Experts of a small language model.
Size: vocabulary 4096, 10.3M parameters.
Experts: 64 experts in each of 11 layers, 32 SwiGLU neurons an expert, 6 picks a token, a softmax router.
Training: 412M tokens, 6293 steps.
Below are experts of layer 2 (counted from 0) of a mixture-of-experts language model. Rows are named router (the router's row for the expert), gate (a neuron's input weights, with its number), up (a neuron's input weights, with its number), down (a neuron's output weights, with its number) and show model dimensions 96-127. Each number is 128 + 24 x the weight over its row's rms, rounded and kept within 0 to 255.
Before each expert's rows: "raises" lists some tokens whose logits its average output raises strongly, later layers aside. This comes from a sample of Wikipedia text that the model never trained on.

# expert 44
raises: "in", " |", " ("
router [151 141 115 155 135 143 181  98 128 148 139 120 152 161  93 137 122  77 117 107 148 121 153 178 137 161 106 145 105  82 156 116]
gate0 [187 144 120 113 105 138 121 151 141 147 162 160 177 142 124 143 119 121 105 145 139  81 173 152 135 128 122 137 100 138 144 144]
up0 [167 126 119  91 109 148 113 135 121 137 154 147 184 139 137 155  89 132  87  86 109 107 183 140 122 163 134 134 110 133 142 123]
down0 [150 133 102 143 124 148 173 134 162 145 126 128 128 141 139 170 138 183 107 134 103 146 133 149 147 111 123  73 117 125  79  99]
gate1 [143 131 154  97 142 121 103 109 146 118 104 178 140 106 100 112 129  73 129 150 116 131 147  87 156  95 128 130 138  92 153 119]
up1 [119  86 147 119 120 149 172 140 158 164 124 132 174 127 114 119  89  84 130 129 135 165  98 140 143 120  77 126 125 138 130 128]
down1 [131 128 125 113 155 148 142  96 116 133 123 131 138  76 107 127 104 106 122 140 111 156 132 124 104 160 128 120 160 103 143 108]
gate2 [116 158 109 127 116 135 158  93 129 103 118 127 158 113 152 141 141 168 140 123 166 141 136  88 123 149 116 127  89 118 106 191]
up2 [183 133  97 115 163 125 172 108 164 127 163 127 169 144 120 126  99 130 102 152 142 128 111 108  65 133 102 135 148 114 133 141]
down2 [115 113 133 107 173 117  85  99 182 122 132 129 147 156  89  72 113 110 110 125 123 125 166 106 120 162 115  81 170 123 110 157]
gate3 [101 111  99 107 104 133 114 159  73 155 134 154  94 116 144 137 135 121 129 159  94 150 118 129  92 139 140 121 132 159 140 169]
up3 [170 117 152 121 123 130 107  77 112 153 143 108 116 117  98  96 101 154  74 120 146  89 131 131 126 115 134 124 168 100 105 136]
down3 [134 121 102 177 117 147 146 141 164 102 177 113 134 121  98 141 169 101 115 125 110 167  80 115  77 153 108  89 133 136 151 139]
gate4 [130 140  85 149 160  82 143 147 132 125 136 146  88 118 104 146 121 142 145 117  97 105 108 137 136 140 141 143 100 104 110  97]
up4 [163 105  95 162 121 130  95 109 116 104 124 126 123 139 122 173 173 145 142 100 115 104 122 115 156 173 118 114 124 129 125  95]
down4 [129 137 131  89 135  97 164 144 122 136 156 163 149 123 114 117 159 105 128 139 121 134  98  88 144  95 163 153 106 198 128 133]
gate5 [137 104 110 183 177 130 176 129 136 149 146 169 150 143  93 106 105  97  99 147 182 128 136 137 136 139 135 140 121 125 135 166]
up5 [156 165 122 112 126 156 140 135 140 111  95 116 128 107 139  65 106 142 156 107  47 121 105 105  93 129 115 129 153 114 127 125]
down5 [ 85 134 164  96 107 135 123 123 133 168 115 103 117 106 104 124 192 147 142  83 128 135 114 110 164 114 112 100 125 117 132  81]
gate6 [103 101  94 143 128 114 135 137 141 130 134  94 160 148 111 115 168 119 130 135 115 164 148 122 124 158 117 116 138 125 138 160]
up6 [133 157 117 113 139 130 121 124 120 134 128 120 105 136 174 128  91 136 138 154 135 112 138 115 121  94  87  97 128 107 165 110]
down6 [125 121 151 152 144 117 155 123 118 116 126 110 127 105 125  96 139 115 149 177 170 108 136  93 116 102 111 107 131 125 164 115]
gate7 [133  99 106 129 112 159 112 125 145 164 117 131 126 104 121  84 127 123 104 120 110 126 139 129 136 130 151 156 103 112 131 136]
up7 [ 97 120 165 124 114 114 124 134 109 115  93 108 101 148 130 122 158 126 194 169 125 151 115 130 115  93 135 134 141  81  88 104]
down7 [ 65 132  66 107 135 108 127 157  91 158 103 131 118 122 130 139 124 164 133 136 112 142 154 153 116 156 108 113  96 110 149  82]

# expert 55
raises: "-", "\n", "C", "s"
router [147 143 134 149 165 138 134 120 135 111 115  97 110 145 120 177 134 108 149  79 126 108 163 141  97 154  91 146 113 108 138 113]
gate0 [163 138  88 148 107 123 164  83 123 132 131 149 123 189 146 137 137 129 147 121 138 123 158 127 133 107 104 150  95 124  89 118]
up0 [125 158 111 113  81 109 144 132 123  97 132 148 188 160 106 118 137 169 140 123 121 116 180 131 167 172 137 137 153  86 108 161]
down0 [160 105 151 130 102 119 172 145 120 161 130  99 113 112 178 110 142 119 117 111 120 123 156 140 110 203 120 108 135 137 116 129]
gate1 [ 98  85 129 147 142 140 128 105 139  91 125 153 137 112  88 130 109 110 106 103 154 137 140 177 168 175 121 146 112 130 143 153]
up1 [125 162 116 125 141 155 124 147 124 161 108 140 133 126 169 130 158 106 161  93 104 146 152 156 116 104 162 119 113 119  82 126]
down1 [136 152 100 132  71 141 129 140 127 135 110 165 130 135 133 132 137 101 140 176 133  88 121 122 109 136 131 164 159 148 167 135]
gate2 [142 154 105 118 151 161 106 151 137 128 106 120 110 110 101 150 137 111 147 149 126 129 172 124  96 122 108 134 163 162 153 116]
up2 [132 124  94  93 153 168 116 172 146 109 131 139 123  81  88 145 149 145 119 135 152 127 139 140 124 140 134 131 152 162 172 142]
down2 [140 104 160 149 107 108 137 161  80 131 129 142  96  59 167 147  99 166 106  92 133  97 126 142 146 122 137 119 158 122  87 149]
gate3 [ 86 115 128 145 126  81 105 107 131 151 138 156  98 104  99 124 125 137 140 143 118  94 156 105 180 124 107 173 109 156 155 152]
up3 [163 145 143 115 152 150 112 139 109 122  96 156 110 168 126 124 112 140 134 119  89 128 138 130 159 131 151 123 158  77 112  90]
down3 [161 163 120 126 134 143 133 114 139  98 107 180 123 160 108 133 136 140 167 155 141 148  74  82 144 129  80 121 135 129 141 125]
gate4 [106 126 100 112 183 120 102  99 129 132 106 102 103  92 101 101 111 134 146  87 160  65 120 124 126 121 131 112 126  96 149 142]
up4 [150 114 163 160  94  99 122 147 149 131 141 139 100  90 112 142 122 132 110 135 164 165 123 109 106 129 151 126 162 181 121 118]
down4 [188 126 171 135 119 117 106 143 151 127 125  91 135 134 101 147 126 142 154 112 167 161 142 106 130 131 156 114 143 157 110 124]
gate5 [132 106 143 125 161 131 112 147 115 143  83 151 122 153 114 130  91 142 153 160 127 109 165 136 177 129  94 176 116 151 103 116]
up5 [144 103 125  87 131 130 111 125 109 124 122 130 104 118 119  77 114 150 100 154 123 112 160 126 127 138 104  97 122 131 101 146]
down5 [137 138  75 135 101 154  90 150 148 140  87 158 156 131 127 103 115 110 129 116  98 143 121 151  86  83 106  80 102 129  92 148]
gate6 [ 95 122 134  86 149 139  99  92  84 156 120 120  60 160 155  82 122 137 131 128 119 128 140 124 117 178 127  81 119  97  81 120]
up6 [176 143 148 125 101 123 109 121 156 165 148 150 138 113 151 134 134 123 146 151 134 118 109 107 153 109 119  92 124 146 136 115]
down6 [135  94 121 137 176 135 173 148 171  78 116 122 137 123 122 171 128 185 132 103 131 139 124 155 120 119 134 127 118 162 110 105]
gate7 [126 125 128 128 131 135 132 131 110  92 136 170 110 147 120 126 164 125 145 165 145 160 108  93 138 152 159 154 150  98 118 111]
up7 [154 121 113 163 129 130 170 141 124 115 131 134 139  88 156 136 131 128 128 167 146 146 146 132 170 133 100 137 105 171  99 133]
down7 [163 139 130 121 122 168 201  91 142 126 118 152 102 111 176 153 137 161 162 170 113 127 131 175 171 116 116 124 105 136 115 154]

# expert 25
raises: ":", "y", " (", "-", " |"
router [153 157 120 155 138 143 162  79 166  98 134  92  94 149  84 129 144 101 129 114 151  98 142 136 130 147 107 116 121 123 149  94]
gate0 [130 149 150 135 143 104  97 166 146 143  95  99 109 123 144 101 158  98 139 120 148 102  98 126  92 115 131  84 174 157  72 152]
up0 [130 125 125  96 119 157 153 122 114  66 150  90 149  82 134 149 106 142 144 163 147 153 157 158 127 134 128 168  72 121  83 152]
down0 [112 159 126 113 128  77 127 117 124 108 128  79 168 145 163 138 110 139 157 136 136 125 104 172 148 143 100 120 105 124 125  80]
gate1 [113 140 119 111 111 139 145 153  98 125 110  70  90 110 118  94 187 111 158 138 131 102 116  70 123 139 132 153 138 171 131 103]
up1 [171 136 107 152 154 151 154 134  94 111 125 133 133 127 157 133 117 135 136 155 146 109 100 122 141 142 139 112 139 114 152 146]
down1 [164 120 124 144 175 149 135 104 134  95 135 158 105 143 125 109 112 140 150 146 131 128 152 191 156 116 145  96 151 115 110 176]
gate2 [100 132 166 125 138 138 113  92 105 137 186 124 140 149 101 100 171 146 135 117 128 109 165 160 100 118  98  87 119  78 154 100]
up2 [ 80 131 137  99 120 107 164 151 149 135 163  95 146 160 139 146 107 129 124 116  96 120 155 118 120 153  84  98 171 103 133 117]
down2 [122 123 106 153 129 134 168 167 115 134  94 103 128 105 176 126 113 139 121 115 144 167 143 128 145 116 123 170 139 119 168 175]
gate3 [ 92 104 107 103 153 110 125 158 123 162 104 118 149 159  90 140  83 103 134 117 115 165 155 118 113 159 146 125 136 147 124 131]
up3 [ 85 148 135 132 112 150 192 153 107 152 138 124 136 159 124 135 120 106 170  69 133 176 123 108 138 104 129 134 113 136 127 101]
down3 [133 108 102 132 138 137 117 187 146 126  91 120 153 120 155 145 110 109 152 126 109 159 147 103 116 140 145 102 117 156  99 146]
gate4 [122 178 132 129 131 170 189 150 159 148 134 111 117 122 129 115 101 166 112 148 135 115  91 123 125 143 135 177 167 141 106 104]
up4 [131 154 134 145  89 158 192 136 149 155 142 127 135 115 119 118 108 152 142 140 125 122 117 116 135 101 138 195 131 152  87 128]
down4 [123 112 104 147  60 163 107 118 116 117 123 118 159 111 107 102 110 137 130 127 135 145 119 158  97  93 145 154 116 144 126 110]
gate5 [162 154 146 143 133 133 130 100 127 114 111 142 171 143  79 111  74  97 138 147 108 113 157 115 162 120 134 121  84 128 116 145]
up5 [119  97 140 188 144 147 138 130 122 123 165 141 103 102 114 149 136 159  91 159  92 142 115 126 116 179 123 146 187 107 127  80]
down5 [121 116 134 151 145 132 138 117 123  95 106 141 126 143 167 161 143 114 126 133 127 137 133 161 140 102 151  92 122 116 170 141]
gate6 [147  98 131 111 117 117 141 111 143 100 122 102 138 118 119 124 122 122 152  97 136 111 112 133  88 158 136 111 105 153 114 136]
up6 [134 148 123 123 115 110 154 109 129 153 141  88 135  90 127 153 107 152 107 138 159 134 116 121 112 156 126  97 135 177 183  92]
down6 [136 130 148 150 128 116 166 153 104  64 136 117  96 111 147 102 131 133 114 154 150 133 119 100 117  97 137 136 106 161 117 123]
gate7 [148 151 141 142  91 103 143 116  94 137 159  85 115  93 101 111 151 166 114 128 132 147 139  75 145 198  99 125 105 105 123 144]
up7 [139 136 124 140 112 142 131  67 111 102 150 143 125 123 110  95 141 159 135 146 104 142 107 125 133 151  85 103 126 134  98 149]
down7 [115  98 153 127 132 119  92 132 141 161 101 128 114 115 144 103 137 128  85 133 191 106 144 147 177 171 157 182 123 145 114 107]

# expert 13
raises: "-", "f", "age", "st"
router [146 147 128 135 137 139 152 114 110  87 150 123 107 149 107 110 151 127 115  83 145  98 172 136 118 140  86 131 108 115 181 131]
gate0 [165 155  94 122 117 128 138  93 130  79 133 124 138  88 129 151  98 131  95  82 129 128 118  63 194 105 108 132 140 137 156  92]
up0 [135 135 153 108 155  90  70 145 122 163 107 122 156 109  96 117 121 126 156 120 104 144 129 140 164 100 142 117 129 150 141 142]
down0 [101 116 149  82 111 103 143 146 118 133 141 112 137 143 128 154 137 146 129 170 166 102 115  84  98 122 146 149 133 145 110 174]
gate1 [131 121 138 133 131 160 159 106 120  85 151 111 125 135 117  82 138 160 121 153 154 125 100 104 123 122 101 148  91 189 187 131]
up1 [158 133 145 118 130 129 138 106 157  84 153  86 169 132  94 109 139 139 115 203 120 136 106 105 109 137 129 126 136 173 131 107]
down1 [115  81 191  91 138 146 136 100 165  82 166 122 124 107 155 136 116 165 137 148 133 120 130 102 108  93 126 155 134  99 140 129]
gate2 [114 139 110 119 152 124 123 158 136  85 149 130 113 141 119 145 144 147 161 135 141 103 104 110 142 128  70 121 128 110 124 137]
up2 [114 130 128  90 128 120 149 138 120 139 130 163 160 153 120  92 109 110 125 130 126 122  83 131 128 143 137 133 191 163 124 104]
down2 [ 98 115 165 110 158 153 166 135 139 114 184 123 149 151 123 136 143 145 155 177 153 151  88 134  90 123 126  80 142 196 120 131]
gate3 [194 117 153 130 114 132 145 122 129 147 134 112  98 155 146 153 102 101 115 114  79  95  89 111  91 110 162 115 138 101 127 157]
up3 [117 156 123 110 126 105  98 128 149 157 133 141 123 154 127  99 145 177 123 132 160 113 159 121 203 138 111  96 112 102 116 145]
down3 [117 160 138  93 161 121 108 122 117 103 117 149 135  84 145 143 129 107 112 144 169 131 136 123 114 144  61 191 103 160 132  87]
gate4 [131 120 115 128 158  85 141 140  77 157 101 122 121 142 133  93 169 127  90 137 139 125 114 104 132 120  77 142 155 161  99 135]
up4 [128 152 103 129 130 141 184 105 116 136 120 177 121 126 110 121 133 170  91 144 118  95 132 117 174 104 111 115 146 134  97 142]
down4 [ 97  96 129 102 104 165  97  92 110 144 119  87 133  94 142 153 117 145 168 128 116 155  88 142 168 160 117 163 146 127 124 104]
gate5 [121 148 146 116 154 138 188 158 113 144 128  48 136 161 124 151 164 110 117  99 124 119  74 118  66 124 132 155  95 134 144 149]
up5 [158 134 137 152 143 140 180 159 114 121 186 115 135 143 123 123 120 144  73  89 143  95 133 130  95 140 137 154  94 105 158 105]
down5 [131 121 153 138  97 158 140 106  93 131 161 115 127 129 119 109 119 136 138 140 136 106 167 141 132 127 159 123 151 122 135 134]
gate6 [142 114 157 137 161 105 118 122  83 148 109  85 106 154 135 149 147 120 127 124  97 104 128 120 122 164 138 115 127 104 127 111]
up6 [111 130 124 112 149 132 115  96 117 106 118  79 179 126 155 128  98 103 103 121 130 108 143 100 130 114  99 120 117 147 128 185]
down6 [115 103 115  84 141  88 123 120 115 108  77 121 133  60 148 126 116 132 140 152 142 124 160 137  84 111 172 146 111 116 125 211]
gate7 [113 117  76 154 101 143 113 115 119  84 163 121 144 142 157 108 132  72 113 114 161 126 150 183 111 115 147 142 109 120 123 110]
up7 [117 137 123 131 111 149  91  87 154 155 115 128 144  87 115 119 110 133 120  89 151 111  89 100 192 155 126 107 148 161 150 123]
down7 [141 108 161 133 105 124 145 126 106 100 151 148 145 125 137 104 138 108 144 132 155 123 137 140 115 110 162 125 110 157 130  89]

# expert 1
raises: "\n", "-", "M", "|", "T", "R"
router [148 124 132 161 167 126 152 117 135 110 134 100 107 169 127 124 138 124 146  80 152 111 158 134  88 159 111 123  99 106 145  99]
gate0 [113 151 127 166 146 127 154 106 148 113 142 102 138 158 150 129 145 114 100 143  87 128 165 133 138 150 132 159 106 120 160 126]
up0 [133 120 167  80 122 111 125  99 100 126 145 141 128 152 153 107 131 175 111 147 128 117 114 124 150 131 155 155 153 120 118 142]
down0 [163 116 155 104  63 128 139 133 146 152 136 115 102  74 119 139 154 131 113 130 145  83 142 136 130 102 117  97 151  69 109 129]
gate1 [148 155  94 123 185  73 131 101 175 123 117 154 117 132 111 122 169 180 132 134 137 145 121 112 193 104 152 115 115 145 134 169]
up1 [138 104 157 113 141 172 130 123  90 149 137 131 157 149 124 177 149 106 161  98 115 133 145  91  78 112 113  97 134 132 122 117]
down1 [131 153 120 140 140 110 125 158  74 119 118 142 190 173 147  98 131 102  89 129 152 182 125 118 187 131 142 118 117 141 131 134]
gate2 [125 131 150 151 130 143 124 168 108 144 125 103 147 124 123 112 152 156 126 103 109 121 124 141 118 147  98 169  90 161 137 165]
up2 [ 95 160 113 164 143 114 111 150 154 138 128 114 116 160 140 130 168 157 109 142 127 107 106  74 130 139 119 157  90 134 106 133]
down2 [112 185 125 171 140  88 131 152 125 105 121 129  71 112 155 124 169 171 145 135 150 154 100 105 154 154 147 126 151 161 120 167]
gate3 [165 130 117 145 194 156 158 103 116 163 147 134 145 172 115 129 136 121 136 157 132 172 152 126 154 145 147 117  91 128 153 104]
up3 [130 143 124 142  84 132 137 145  75  96 152 129 141 108 148 124 124  89 113 104  86 131 142 155  96 146 113 169 109  83 138 121]
down3 [109 107 134 127 149 135 130 150 154 132 122 127 151 125  96 129 124 175 125 120 140  95 129 120 135  88 149  72 134 155 146 120]
gate4 [158 143 130  87 172 110  89 139 177 120 150 130 133 134 125 184 105 115 172 160  90 117 126 117  74 101 134 121  91 124 112 103]
up4 [147 122 167 138 123 112 130 126 126  84 121 123 117 137 130 114 110 138 119 118 188  89 136 147 154  83 171 148  81 133 130 149]
down4 [ 94 146  92 167 121 109 130 154 147 137 143 115 163 150 150  93  98 107 113 151  90 168 100  93  98 116 113  97 171 137 152 118]
gate5 [125 117 150 126 120 157 145 195 121 120 104  86 132 152 136 167 159 118 164  83  62 115 128 104 151 135 161 112 131 120 161 133]
up5 [119 151 113 144 172 107 138  76 144 155 154 132 121 101 111 147 148 117 145 139 166 120  96 146 104 127 132 143 130 113  92 113]
down5 [153 105 115 152 143 103 167 143  89 141 112  85 115 101  98 156 136 102 150 115 113 128  95 128 121 109 179 111 123 106 124 126]
gate6 [134 152  89 110 155 114 157 161 135 124 162 164  81 132 147 151 145 145 118 170 115 158 107 116 126  95 148 131 143 149 102 148]
up6 [ 97 138 137 135 151 144 165 137 112 141  87 158 162 172 113 156  86 135 155 130 135 124 126 121 128 134  93 101 184 156 120 142]
down6 [114 118 146 111 119 120 140 128 121 100 109 129 127 107 140 135 152 104 112  70 152 113 125 161 128 107 129 142 104  90 136  94]
gate7 [104 158 123 166 162 133 111  95 149 150 136 125 147 131  79  96 170 110 158 158 125  99 113  76 141 113 109 122 149 134 144  98]
up7 [173 154 101 115 125 184 139 124 141  89  95 171 136 148 124 154 164 154 162 122 119 142 166 118 141 100 148 140 120 171 113 167]
down7 [127 144 100  96 110  90 132 140 147 131 103 146 169 151  99 148 128  86 139 123 136 111 114 101 113 123 135 112 112 140 129 101]

# expert 38
raises: "1", "0", "th", "2", "ist", "ul"
router [136 169 160 148 156 110 132  88 113 146 117 111 122 163  82 144 134 132 130 114 153 103 148 126  66 136  91 129 122  86 156 103]
gate0 [109 140 116 153 176 169 121 134 122  90 123 112 118 174 153 117 129 116 130 104  88 183 113 149  85 118 123  84 156 102 160 109]
up0 [142 112 107 135 118 127 151 142 173  64 103 157 129 167 144 141 101 149 110 115 135 104 141 147 188 132 105 104 157 190 152 141]
down0 [135 115 153  98 146 145 145 112 135 116 136 112 151 147 130 157 132 104 108 103 180  77 161 133 114 118  98  92 114 145 159 141]
gate1 [111  92 147  90 113 137 168 117 120 169 101 122 132 128 139 131  80  76  95 134 122 101 144 134 145 123 145 149 111 116 132  80]
up1 [127  94  93 156 113 148 130 146 115 121 120 147 132 148 151 159 122 107  90 136 152 155 116 131 135 136  99 138 135 136  70  79]
down1 [109 115 127  86 134 156 136 109 125 138 141 126 121 114 152 143 159 144 126 131 124 118 141 166 161 149 140 106 129  84  48 173]
gate2 [110 165  85  90 126 109 122 108 130 152 137 144 145 145 146 106 103 101  98 119 139 130 138 137 107 138 106 105 135  87 115 143]
up2 [143 113 139 163 115 124 129  74  75  95  84 135 100 135 117 149 168 172 137 130 147 112 118 105 152 109 148 138 109 182 120 140]
down2 [123 120 133  94 108 111 130 138 140 134 112 121 111 140 142 148 195  95 151 135 137 118  98 128 129  90 144 131 142 122 111 112]
gate3 [159 130 100 158 117  90 133 128 116 151 138 129 122 138 142 126 104 144  97 120 159 168 160 145 108 140 143 145 100 144 129 126]
up3 [144 157 151 122 139 117 135 137 143 128 166 134 144 116  87 139 130 133 135 123 128 127  91 154 140 117 121 141 134 171 135 124]
down3 [154 152 136 156 111 144 140 112 164 145 171  72 124 116 173 155  87 149 149 127 136 106 153 118 146 111 148 103 173 109 146 135]
gate4 [ 94 143 123 103 154 121 150 114  90 112 107 132 153 128 122 133 116 141 122 112 111 146 175 149 105  99 108 202 149 131 129 147]
up4 [158 134 102 162  94 114 118 125 114 152 149 132 114 149 140 155 138 133 161 135 132 151 119 127 141 123 120 105 131 145  89  43]
down4 [111 171 127 139 169 111 120 126 122 122 112 109 153 179 106 131  97  62 124 130 134 162 145 117 146 128 159 128  83 137 147 147]
gate5 [129 121 139 169 111 168 148  89 116 171 117 119 132 133 115 119 152 137 135 141 142 147 127 131  89 124 136 143 135 156 157 151]
up5 [ 95 123  95 123 118 109 102 137 176 115 138 135 142 141  87 125 130 178 137 133 137 143 155 171 154 138  97 157 116 123 142 141]
down5 [104 139 114 131 158 145 109 140 147 108  75 121 113 136 132  92 130 143 143 187  93 188 138 158 145 142 127 191 150 148 150 136]
gate6 [166 108 119 134  64 161 131 160 159 120 126 123 120 144 131 164 151 134 127 130 116 123 170  91 119 110  90 111 136 134 198 143]
up6 [118 121 113 106 118 129 134 114 139 155 142  97 124  90  99 168 128 154 102  94 161 124 135 116 111 148 137 138 129 125 141 126]
down6 [128 153 157 123 134 140  84  94 111 132 110 147 119  95  81 138 114 170 105 148 124  90 139 110 114 125 166  97 144 109  87 127]
gate7 [143 125 148 130 117  82 128 119 149 112 139 122 160 109  76 157  84 149  85 133 117 112 136 108 123 142 144 150 132 134 121  85]
up7 [129 130  81 107 151 184 143 142 131 127 101 140 113 160 168 108 142  76 133 122 142 148 111 140 157 113 140 112 104 160 124 125]
down7 [162 107 137 138 118 122 128 136 162 150 148 112  80 144 142 110 143 139 126 152  96  84 130 122 117 153  93 158 118 123 120 112]

# expert 40
raises: "en", ";", "."
router [115 183 129 138 163 113 119  95 109 134 110 121  97 135 105 127 135  79 158 119 148 105 140 129  96 140 113 126 126 112 134 140]
gate0 [146 147 120 133 134 135 150 134 136 114  90  94 120 136 185 145 133 141 174  89 148 120  99 110 118 108 155 134 115 156  95  94]
up0 [103 152 130 141 104 114 130 158 177 152 136 155 144 116 157 166 163 154 116 102 163 103 106 114 138 111 133  97  90 141 134 142]
down0 [103 117 115  88 100 132 132 134 117 139 151 138 136 127 107 108 146 165 145 124  97 108 110  92 134 124 151 118 126 111 109 151]
gate1 [ 80 134 153 101 132 143 178  95 163 149 119 155 165 114 129  94  67  83 137 156 122 136 132 140 135 153 160 183  54 115 126 138]
up1 [131 177 157 133 120 135 124  93 108  99 138 108  94 105 115 118 155 111 126 137 131 138 122 171 130  89 102  96 129 151  54 123]
down1 [124 113 118 101 129  82 152 126 101 168 122 137 137 105 149 125 112 165 131 123 171  88 163 155 102 103 104 204  73  74 149 136]
gate2 [124 171 164 146 126 137 117 115 173 185 106 107 134 102 107 116 138  90  74 134 128 121 117  63  77 119 101  91 133  91 115 135]
up2 [114 178 168 126 155 153  99 122 168 189 159 132 135 125 111 161 125 120  90 124 127 124 125 113 128 107  64 116 120 129 134 107]
down2 [ 52 134 136 143 139 159  78 142  95 173 150 126 171 158  67 137 136 126 121  93 106 145 137 119 155 116 112 157 146 145 118  96]
gate3 [130 143 160 113 152 151 163 158 106 100 139 127  74 159 108 104 171 116 140 134 168 126 126 135 145 137  98 103 128 144 120 129]
up3 [134 121 102 155 190 119 154 108 108  81  90 151 125 102  87  96 150 104 115 138 163 101 123  80 120 132 102 118 149 155 142 158]
down3 [167  90 142 154 107 168 142 126 125 115 114 138  92 116 157  85 159 129 109 142 143 118 133 143 137 111 138 154 137 135 176 150]
gate4 [123 123 136 139  85 109 118 114 106 113 103 105 132 109 154 119 129 101 172 131 105 141 112 106  77 125 123 157 138 154 105  84]
up4 [124 127 134 118  60 132 168 125 119 115 106 126 117 114 145 133 180  99  86 109 110 113 114 159 133  92 144 112 167 119 134 103]
down4 [120  84 112 121 154 141 114 120 145 138 108 182 128  97 171 119 159 121  93 123 117 131 138 172 125 116 140 138 123 123 133 145]
gate5 [159 145 145  79 151 184 135  99 111 145 170 107 144 113 118 135 125 138 138 172 133 141 109  77  91 142 101 160 121 127 136 140]
up5 [129 154 109  80 137  97 152 120 127 139 155 126 137 148 143 121 130 162 158 124 108 131  94 135 110 136 117 151 127 172 138 146]
down5 [123  96  68 119 133 143 118 174  70 134 128 120 108 134 143 127 150 176 122 141 106 111 113 122 113 112 144 118 148  98 143 146]
gate6 [145 150 134 106 150 108 133 155  65 128 127 149 164 133 127 149 117 113 108 152 119 138  77 120 115  99 174 118 132 118 140 116]
up6 [147 140 131  82 155 124 131 127 154 151 126 170 140 160 141 138 143 150  89 147 127 118 109 130 147 101 145  91 127 169 175 108]
down6 [149 137 110 102 103 110  93  87  81 137 128 113  77 135  97 155 138 110 136 125 100 151 166 133 112 150 103 134 115 131 119 148]
gate7 [127  79 124 137 139 124 123 155 142 136 134 136 164 157 107 128 120 111 125 116 138  91 153 116  89 176 140 144  87 132 128 125]
up7 [174 167 135 159 124 128 140  94 127  89 137 114 120 133 123 106 140 121 129 129 160 127 163 118 155 111 150 159 160 118 120 114]
down7 [155 150 123 129 104 160 121 112 126  75 135 122 113 139 162 122 175 110 163 105 111 131 155 153 144 128 120 112 154 124 140 150]

# expert 33
raises: "n", "hed", "ial", " |"
router [140 143 143 131 144 155 128 108  97 116 146  89  96 130 102 114 166 120 119  95 161 121 116 160  71 121 124 117 124 119 170 109]
gate0 [123 126 122 141 142 172 148  93 105 155 119 141 115 117 102 146 150 111 157 174 161 141 106 132 150  59 149 118 117 126 107 127]
up0 [156 109 121 125 142 146 127 136 150 120 103 167 140 144 120  95 191 172 146 185 132 127 165 147 124 106 119 109 122 102 120 131]
down0 [119 138 107 101 134 130 109  88 135 111 104 135 121 116 169 161 119  83 103 152 116 111 125 147 143 127 113 125 126 120 126 159]
gate1 [176  91 151 124 104 145 107 136 105 155 130  81 122 113 110 110 125 127 123 108 201 147  74 164 132 139 134 125 155 147 171  96]
up1 [173 140 140 106  99 178 121  97 111 150 119 137  94 138 106 114 106 143 142 146 191 123  87 140 103 139 127 130 144 113 133  82]
down1 [137  93 123 144 145 137 139 143 103 146 121 123  93 122 168 129 112 163 157  99 117 148 150 117  72 107 104  93 156 150  61 115]
gate2 [ 90 112 100 137 127 115 123 138 129  68 144 114 111 104 140 122 174 156 140  98 117 135  93 119  77 112 155 131  92 167 121  90]
up2 [100 137  95 182 113 142  84 113 125  92 134 151  99 130 128 133 203 138 171 114 123 152  92 133 112 100 160 128 118 141 102  96]
down2 [147 116 135 110  78 137 127 121 143 144 141 148 158 120 155 130 126 102 108  80 120 115 185 111 145 151  81 122 107 128 133 134]
gate3 [134 133 101 106 128 155 137  85 115 100 187 110 121  93 125  96 129  97 142 106 133 136  78 118 118 138 104 131 142 176  96  94]
up3 [155 120 114 146 185 103 129 126 141 114 105 125 132 111 148 114 110 117 142 162 118 130 178 140 137 155 142 146 141 148 131 144]
down3 [155 100 170 158  97 106  94  98 157 134 138 147 116 164 133 108  76 134 140 156 137 133 137 119 121 121 163 117 139  78 145  98]
gate4 [135 144 128 130 161 162 109 144 136 135 118 145 104 182 142 108 147 142 115 143 111  85 134 123 115 140 149 158 114 151  88 121]
up4 [113 118 172 173 122 117 126 149 149 159  68  82 149 124 127 130 142 134 114 140 152 115 130  94 155 102 108 104 153 129  87 133]
down4 [143 156 145 123 115 140  94 144 128 116 148 131 119 183 122 147 115 144 126 155  98 104 137 156 124 138 131 121 166  94 170 114]
gate5 [140 144 137  73  93 120 154 117 115 144  76 115 112 105 161 145 160 112 128 116 117 101 166 106 115 144 156  51 160 131 120 143]
up5 [153 105 148 152 159 168  99 171 127 107 189 148 150 121 102 125 150 138 123 152  91 123 121 137 116  97 129 150 117 117 161 165]
down5 [140 138 126 121 140 138 130  87 181 149 147 128 146 119 116 130 136 129 134 149 115 128 131 125 103 175 139 111 102  76 113 100]
gate6 [130 107 130 140 139 121 156 146 146 169 116 102 120 160 150 160 132 115 138 133  86 112  78 143  98 141 112  96 143 153 124 102]
up6 [127 132 128  90 169 115 145 119 112 106 119 123 144 121  96 151 111 121 119 102 133 136 133 149 135 176 152 119 154 106 116 113]
down6 [142 126 155  86 126 108 173 124 120 101 171 131 104 137 118 141 136 170 127 144 107 117  95 118 132 151 136 131 133 149 176 115]
gate7 [161 141 110 190 104 146 167  95 138 126 110 114 112 124 121 111 161 183 154 130 112  83 123 123 116 132  94 125 135 102 143 127]
up7 [ 98 145 134 101 140 167 111 155 137 104 111  82 108  85  87 186 184 134 133 162  91 116 132 148 127 137 141 146 145 149 181 150]
down7 [145 192 144 106 148 147  99  76 115 128 166 120  89  81 131 123  96 151  75 140 130 106 110  77 107 139 152 129 173 122 107  99]